config.yaml
num_hidden_layers: 14
d_expert: 128
moe_layers: [1, 2, 3, 4, 5, 6, 7, 8, 9, 10, 11, 12, 13]
routed_scale: 3.88
num_attention_heads: 2
head_dim: 128
norm_eps: 1e-06
parallel_block: true
init: "uniform"
init_std_up: 0.0264
decay_shape: "cos"
train_tokens: 852800000
Below are experts of layer 2 (counted from 0) of a mixture-of-experts language model. Rows are named router (the router's row for the expert) and show model dimensions 0-255. Each number is 128 + 24 x the weight over its row's rms, rounded and kept within 0 to 255.
After each expert's rows: "comes before" lists some tokens at least twice as common just after its tokens as in all text. This comes from a sample of Wikipedia text that the model never trained on. Tokens count by the router's weight.

# expert 7
router [110 156  86 117 115 158 105 158 100 148 130 145 117 165 136 144 125 119 149 142  78 144 152 125 107 133 123 121 121 146  90 104 136 131 134 118  97 116 114  89 132 154 141 124 137 118 170 144 133 124  84 149  87 125 159 120 116 122 107 128 117 144 142 119 160  88 118 118 108  89 143 157 159 143 123 167 149 147 119 119 114 112 115 122 161 113 161 158  82 142 141 142 152 112 107 107 150 156 121 158 105 157 132 132  85 162 137 174 136 158  90 180 129 143 122  93 179 136 175 144 110  98 128 158 104 135 117 136 131 109 154 151 148 175 114 178 111 103 156 118 139 128 126 119 120 165 132 159 129 153 127 112 161 131 125 157 136  91 115 155 131 134 107 106 120 117 124 119 125 125 156 183 112 130  84 111 131 145 134 115 121 149 137 114  92 159 138 152 109 101 121 103 112 144 145 127 104 136 128 142  91 127 111 102 170 154 166 185 141 140 151  86 149 121 148 135 147 180 155 179 129 114  97 144 104 125 114 179 117  92 114 116 155 169 156  82  97 113 124  98 125 117 141 143 180 103 197 110 156 161 120  94 122 153 114 128]
comes before: "\n", "-", "|", " The", " In", "=="

# expert 15
router [159 106  98 105 123 107 134 118  58 131  92 175 119  83 142  91 178 143 123 151  83 155 151 154 131 133 157 133 113 151 106 109 144 103 144  80 121 146 124 114 119 117 129  96 151 121 102 125 106 163 143 156 124 145 117  99 167 117 131 144 127 160 110 126 105 104 116 125 136 148 148  89  99 153 143 185 117 181 117 149 135  84 106 159 144 132 152 111 121 133 144 179 136 126 116 177 113  88 130 116 137  77 117 103 157 118 108 144 120  81 177 153 151 126 127 144 141 127 135 165  83 142 131 101 100 106 159 159  96 124 142 143 147 169 123 116 135 148 141 138 137 100 135 137 127 126 130 109 135 124 146 197 122 146 145 132 144 143 104 129 165 143 152 129 129 122 139 108 150 112 133 132 140 104 146 128 138 148 189 128 138 133  91 167  91 127 113 106 124 134  84 112 121 147 148 159 130 160 143  90 120 144 109  81 124 149 152 111 134 108 163 131 102 128  96 144 100 111  96  63 138 118 154  88 135 132 127 106 132 154 131 128 121 187 159 170  94 132 149 141  91 109 161 112 144 135 118 151 119 101 133 162 138 132 117 117]
comes before: " |", ".", ",", ")", "–", "%"

# expert 13
router [124 110  86 175 120  59 109 135 154 127 165 174 131 157 131 158 152 150 129 111 148 136 144 134 126 123 113 105 126 133 134  80  94 111 153 123 132 100  83 129 122 147 106 140 104 123 160 100 157 160 141 107 129 153 125 158 144 132 159 149 100 119 121  97 156 145 134 121 132 108 118 144 129 112 149 173 108 156 124 151 100 115 130 110 147 105 131 141 180 169 134 113 112 103 120 142 149 172 128 150 135 120  94 125 144 117 114  69 123 133 187 126 111 117 143 137 110 101 127 150 133 174 112 125 133 116 117 103 147 123 137 148  99 159 176 147 100 118 150 128 124 127 112  67 136 132 137 137 130 146  86 110 136 118 141  55 125 155 116  98 110 144 135 101 170 155 130 145 114 130 163 130 145 110 173 156 123  90  96 131 126 162 156 115  78  99 178 137 116  93 177 114 150 127 116  90 154 134  97 112 125 126 126  83  76 156 100 181 152 104 102 100 162 133 106 128 124 111 139  64 143 137 106 134 105 149 134 124 140 147 123 117 115  87 160 133 126  88 149 129 117 159 136 144 113 161 114 126 111 110 111  96 127 128 134 114]
comes before: "\n", " ", " 0", " 1", " 2", " 3"

# expert 5
router [113 173  93 142 146 132 156 107 128 144 169 167 144 117 150 136 131 148 129 118 175 143 158  94 137 103 137 113 102 124 178 129  97 136 132 148 164 154 142 159 122 132  96 139 151 128  93 116 161 153 133 137 125 144 128 149 137 108 141 114  87 103 114 144 136 123 170 131 108 111  95 131 101 116 122 145 141 151 139 160 102 144 127 120 135 117 110 138 163 154 139 102 114 125 101 122 142 148 146 103 141  97  99 107 152  61 138 111 117 143 100  52  91 125 123 114 162 134 119 157  95 184 143 121 134 150 148  99 133 113 120 139 112 156 152  69 120 102 148 131 132 131  92  82  90 118 152 140 125 140 115 120 148 126 173 144 118 156  97 114 107 151 149 108 100 136 204 110 128 135 123 142 133 136 107 130 125 104  87 124 131 153 139 171 144 119 143 129 134 103 167 180 132 103 162 106 127  90 120 101  98 138 125  88 109 136  60 155 127 108 115  91  98  94  72 137 112  88 112 105 141 124 109 144 123 146 122  87 143 150 120 125 136  88 157  99 113 108  93 129 100 154 126 109 110 148 130 109 167 163  91 134 118 132 127 143]
comes before: "\n", " ", " 1", " 0", " 2", " 3"

# expert 6
router [127 109 179 124 130  85 117 136 134 142  96  89 129  98 150 151 109 161 157 128 131 106 143 110 135 112 149 121 139 128 107 184 154 134 103 104 137 135 127 137 109 105 132 164 105 151 132  89 172  84 129 127 126 129  83  96 115 135 135 142 110 142 124 128  97 100 139 119 102 141 137 156  70  89 118 109 125 126 168  81 125 164 134  78  84 158 110 100 116 112 135 116 127  85 131 141  93 150 116 123 146 153 166 147 121 154 175  98 113 146 108 147 127 135 105 124 154 143 121  77 116 104 127 107 119 152 146 163 152 149 109 101 146 107 130 108 121 139  77 149 108 104 168 119 131 158 144 154 133 100  96 174 131 123 144 165 123 129 202 163 149 123 136 154 127 125 143 156 101 118 120 110  96 120 119 130 132 120 152 164 114 127 166  83 180 141 140 108 103 108 124 109  82 150  95 116 140 144 101 105 131 146 170 154 134 158  89 113 130 113 103 108 146 139 143  93 108 152 135 100 112 153 108 121 107 117 141 156 136  96 144 122 113 112 131 149 146 144 140 140 129 133 148 137 110 153 128 166 185 125 115 100 129  49 154 147]
comes before: " the", " ", " a", " re", " an", " his"

# expert 25
router [131 112 167 113 138  93 112 128 142 139  99 135 138 124 119 152 114 121 148 120 137 132  90 125 142 128 182 123 171 135 157 169 111 111 127 144 128 137 109 132 138 140 121 152  98 139  72 129 141 152 138 131 136 131 148 126 156 153  97  99 151 102 116  76  73 155 147 126 105 137 176 151 118 132 107 138 141 109 119 126 124 123 127 116 182 140 170 102  94 131 122 108 126 167 142 118 121 107 116 138 121 151  78 158 131 114 163  71 127 118 112 136 134 134 164 138  66 148 120  93 111 158  92 132 125 119 139 131 130 139 118 102 157 158 113 128 163 137 137  72 124 109 152 151 137 149 136 142 128 124 128 107 124 135 147 118 148 108 147 131 173 116 101 169 144 164 126 141 193 112 129 124 149 140 109 136 128 147 148 118 125 122  94 100 144 130 108 127 121  78 103 122 128 130  95 118 125 176 150  98 103 130 115 151 116  87 125  96  97 122  96  95 119  96 174 129 146  84  92 111 149 172 114 123 137 131 187 128 128 178 129 177 138 126 159 145 118 113 153 133 166 105  94 124 184 176 118 137 193  82 145 109 142  98 137 131]
comes before: " the", " to", " by", " in", " a", " with"

# expert 8
router [103 162 142 115  93 124 103 117  90 137 139  82 133 111 120 159  78 147 153 110 112  64 129 115 158  92 166 108 133  95 160 118 151 136 100  91  95 109 142 121 131 123 137 168 147 148 104  90 154 102 117 135 143 133  84  91 111 135 163 122 165 122 135 128 108 103 146 125 109 110 101 134 160 103  98  99 137 109 123 128 121 145 148  99 125 173 160 114 158 143 116 136 149  60 151 147 110 136 172 110 162  96 135 185 137 121 160 145 127 149 129 109 102 127 103 116 119 138 114 144 108 108 103 117  90 113 144 111 145 143  91 168 101  76 158 172 124 161 117 124 113 107 168 141  72 116 150 156 113  92 115 161 114 119 140 162 115 110 112 188 113 128 130 135 147  67 115 134 110 114 151 128 110 134 140 136 135 163 178 147 132 172 150 101 152 146  83 103 104 130 115 125 115 124 138 120 143 121 119 103 145 113 130 108 151 142 109  79 144 122 116 152 121 129 144 126 143 121 149 154 126 151 119 111 127 121 120 109 137  86 118 164 118  97 151 119 128 160 108 123 133 132 148 113  83 107 100 151 178 163 140 113 134 106 168 145]
comes before: " the", " ", " a", " and", " 19", " he"

# expert 24
router [120 104 139 133 139 136 132  62 177  94 159 117 135 140 173 144 114 102 145 130 149 155 132 144 147 167  80 122  92 100 132 127 137 166 130 185  86 118 146 153  87  75 120 126 133 103 136 128 152 144 146 150 103 117 156 145 142 134 160 155 100 165 106 122 126 105 110 129 158 130 113  95 136 125  80 139 109 114 137 112 151 156 169 158 148 107 110 110 151  90 130 118 140 163 145 109 119 124 103 105 135 121 130  85 121  96 156  94 111 139 126 131  97 114 104 114 109 153 142  99 142 103 137 145 144 117 117 131 121 128 125 127 150 116 146 120 123 146 151 153 130 141 111 178 122 123 102  82 145  92 170 104 151 116 140 125 114 137 107  83 178 168 119 142 119 175 125 114 145 115 119 159 185 131  78 124 122 144 106 122 107 119 181 132 138 124  78 117 117 142 135 105 122  97 147 158 147 114 128 148 176 160 133 159 141 119 101 108 130  99 128 105  89 131 149 123 138 141 160 128 126 113 148 124 101 144 153 171 136 132 146 148 144 143  87  90 100  99 155 128 114 133 134 101 155 160  82 161  94 184  69 111 111 138 140 116]
comes before: " of", "s", ",", ".", ":", " in"

# expert 11
router [155 125 149 111 128 150 162 132 143 116 124 104 132 140 103 141 135 126 125 173 114 132 140 121 129 103 149 112 115 126 103 133 112 129 157 153 155 105 110  92  95 100 145 141 157 148 150 154  95 153 115 144 110  80 146 107  94 114 104 107 153 115 171  76 159 122 111 126 133 103 100 124 161 145 128  95 136 154 112  97 114 168 137 107 161 126 160 123 118 153  99 161 133 108 138  98 148 145 123 184 114 158 161 134 161 112 120 148 132 108 115 148 119 117 135 137  90 122 132 173 132 103 129 140 160 131 123 133  93 183 116 134 150 155  96 151 109 119 125  91 139 123 128 169 131 151 130 143 141 121 129 122 152 135 146 105 123 119 132 164 138 154  79 119  85 144 139 160 157 129  85 114 101 184 110 165 113 166  85 125 140 143 113 101 160 120 183 148 107 167 103 115 125 102 154 134 128 171  91 160 111 151 100 152 106 102 165 109 124 152 124 121 132  92  86 145 139 126 111 140 148 110 141 146 100 150 114 157 116 114 124 195 174 145 156 156  90 157  92 122 104  84 109 162 159 113 115 140 191 152  90 129 153 122 131 130]
comes before: "\n", "|", "-", "==", "The", "==="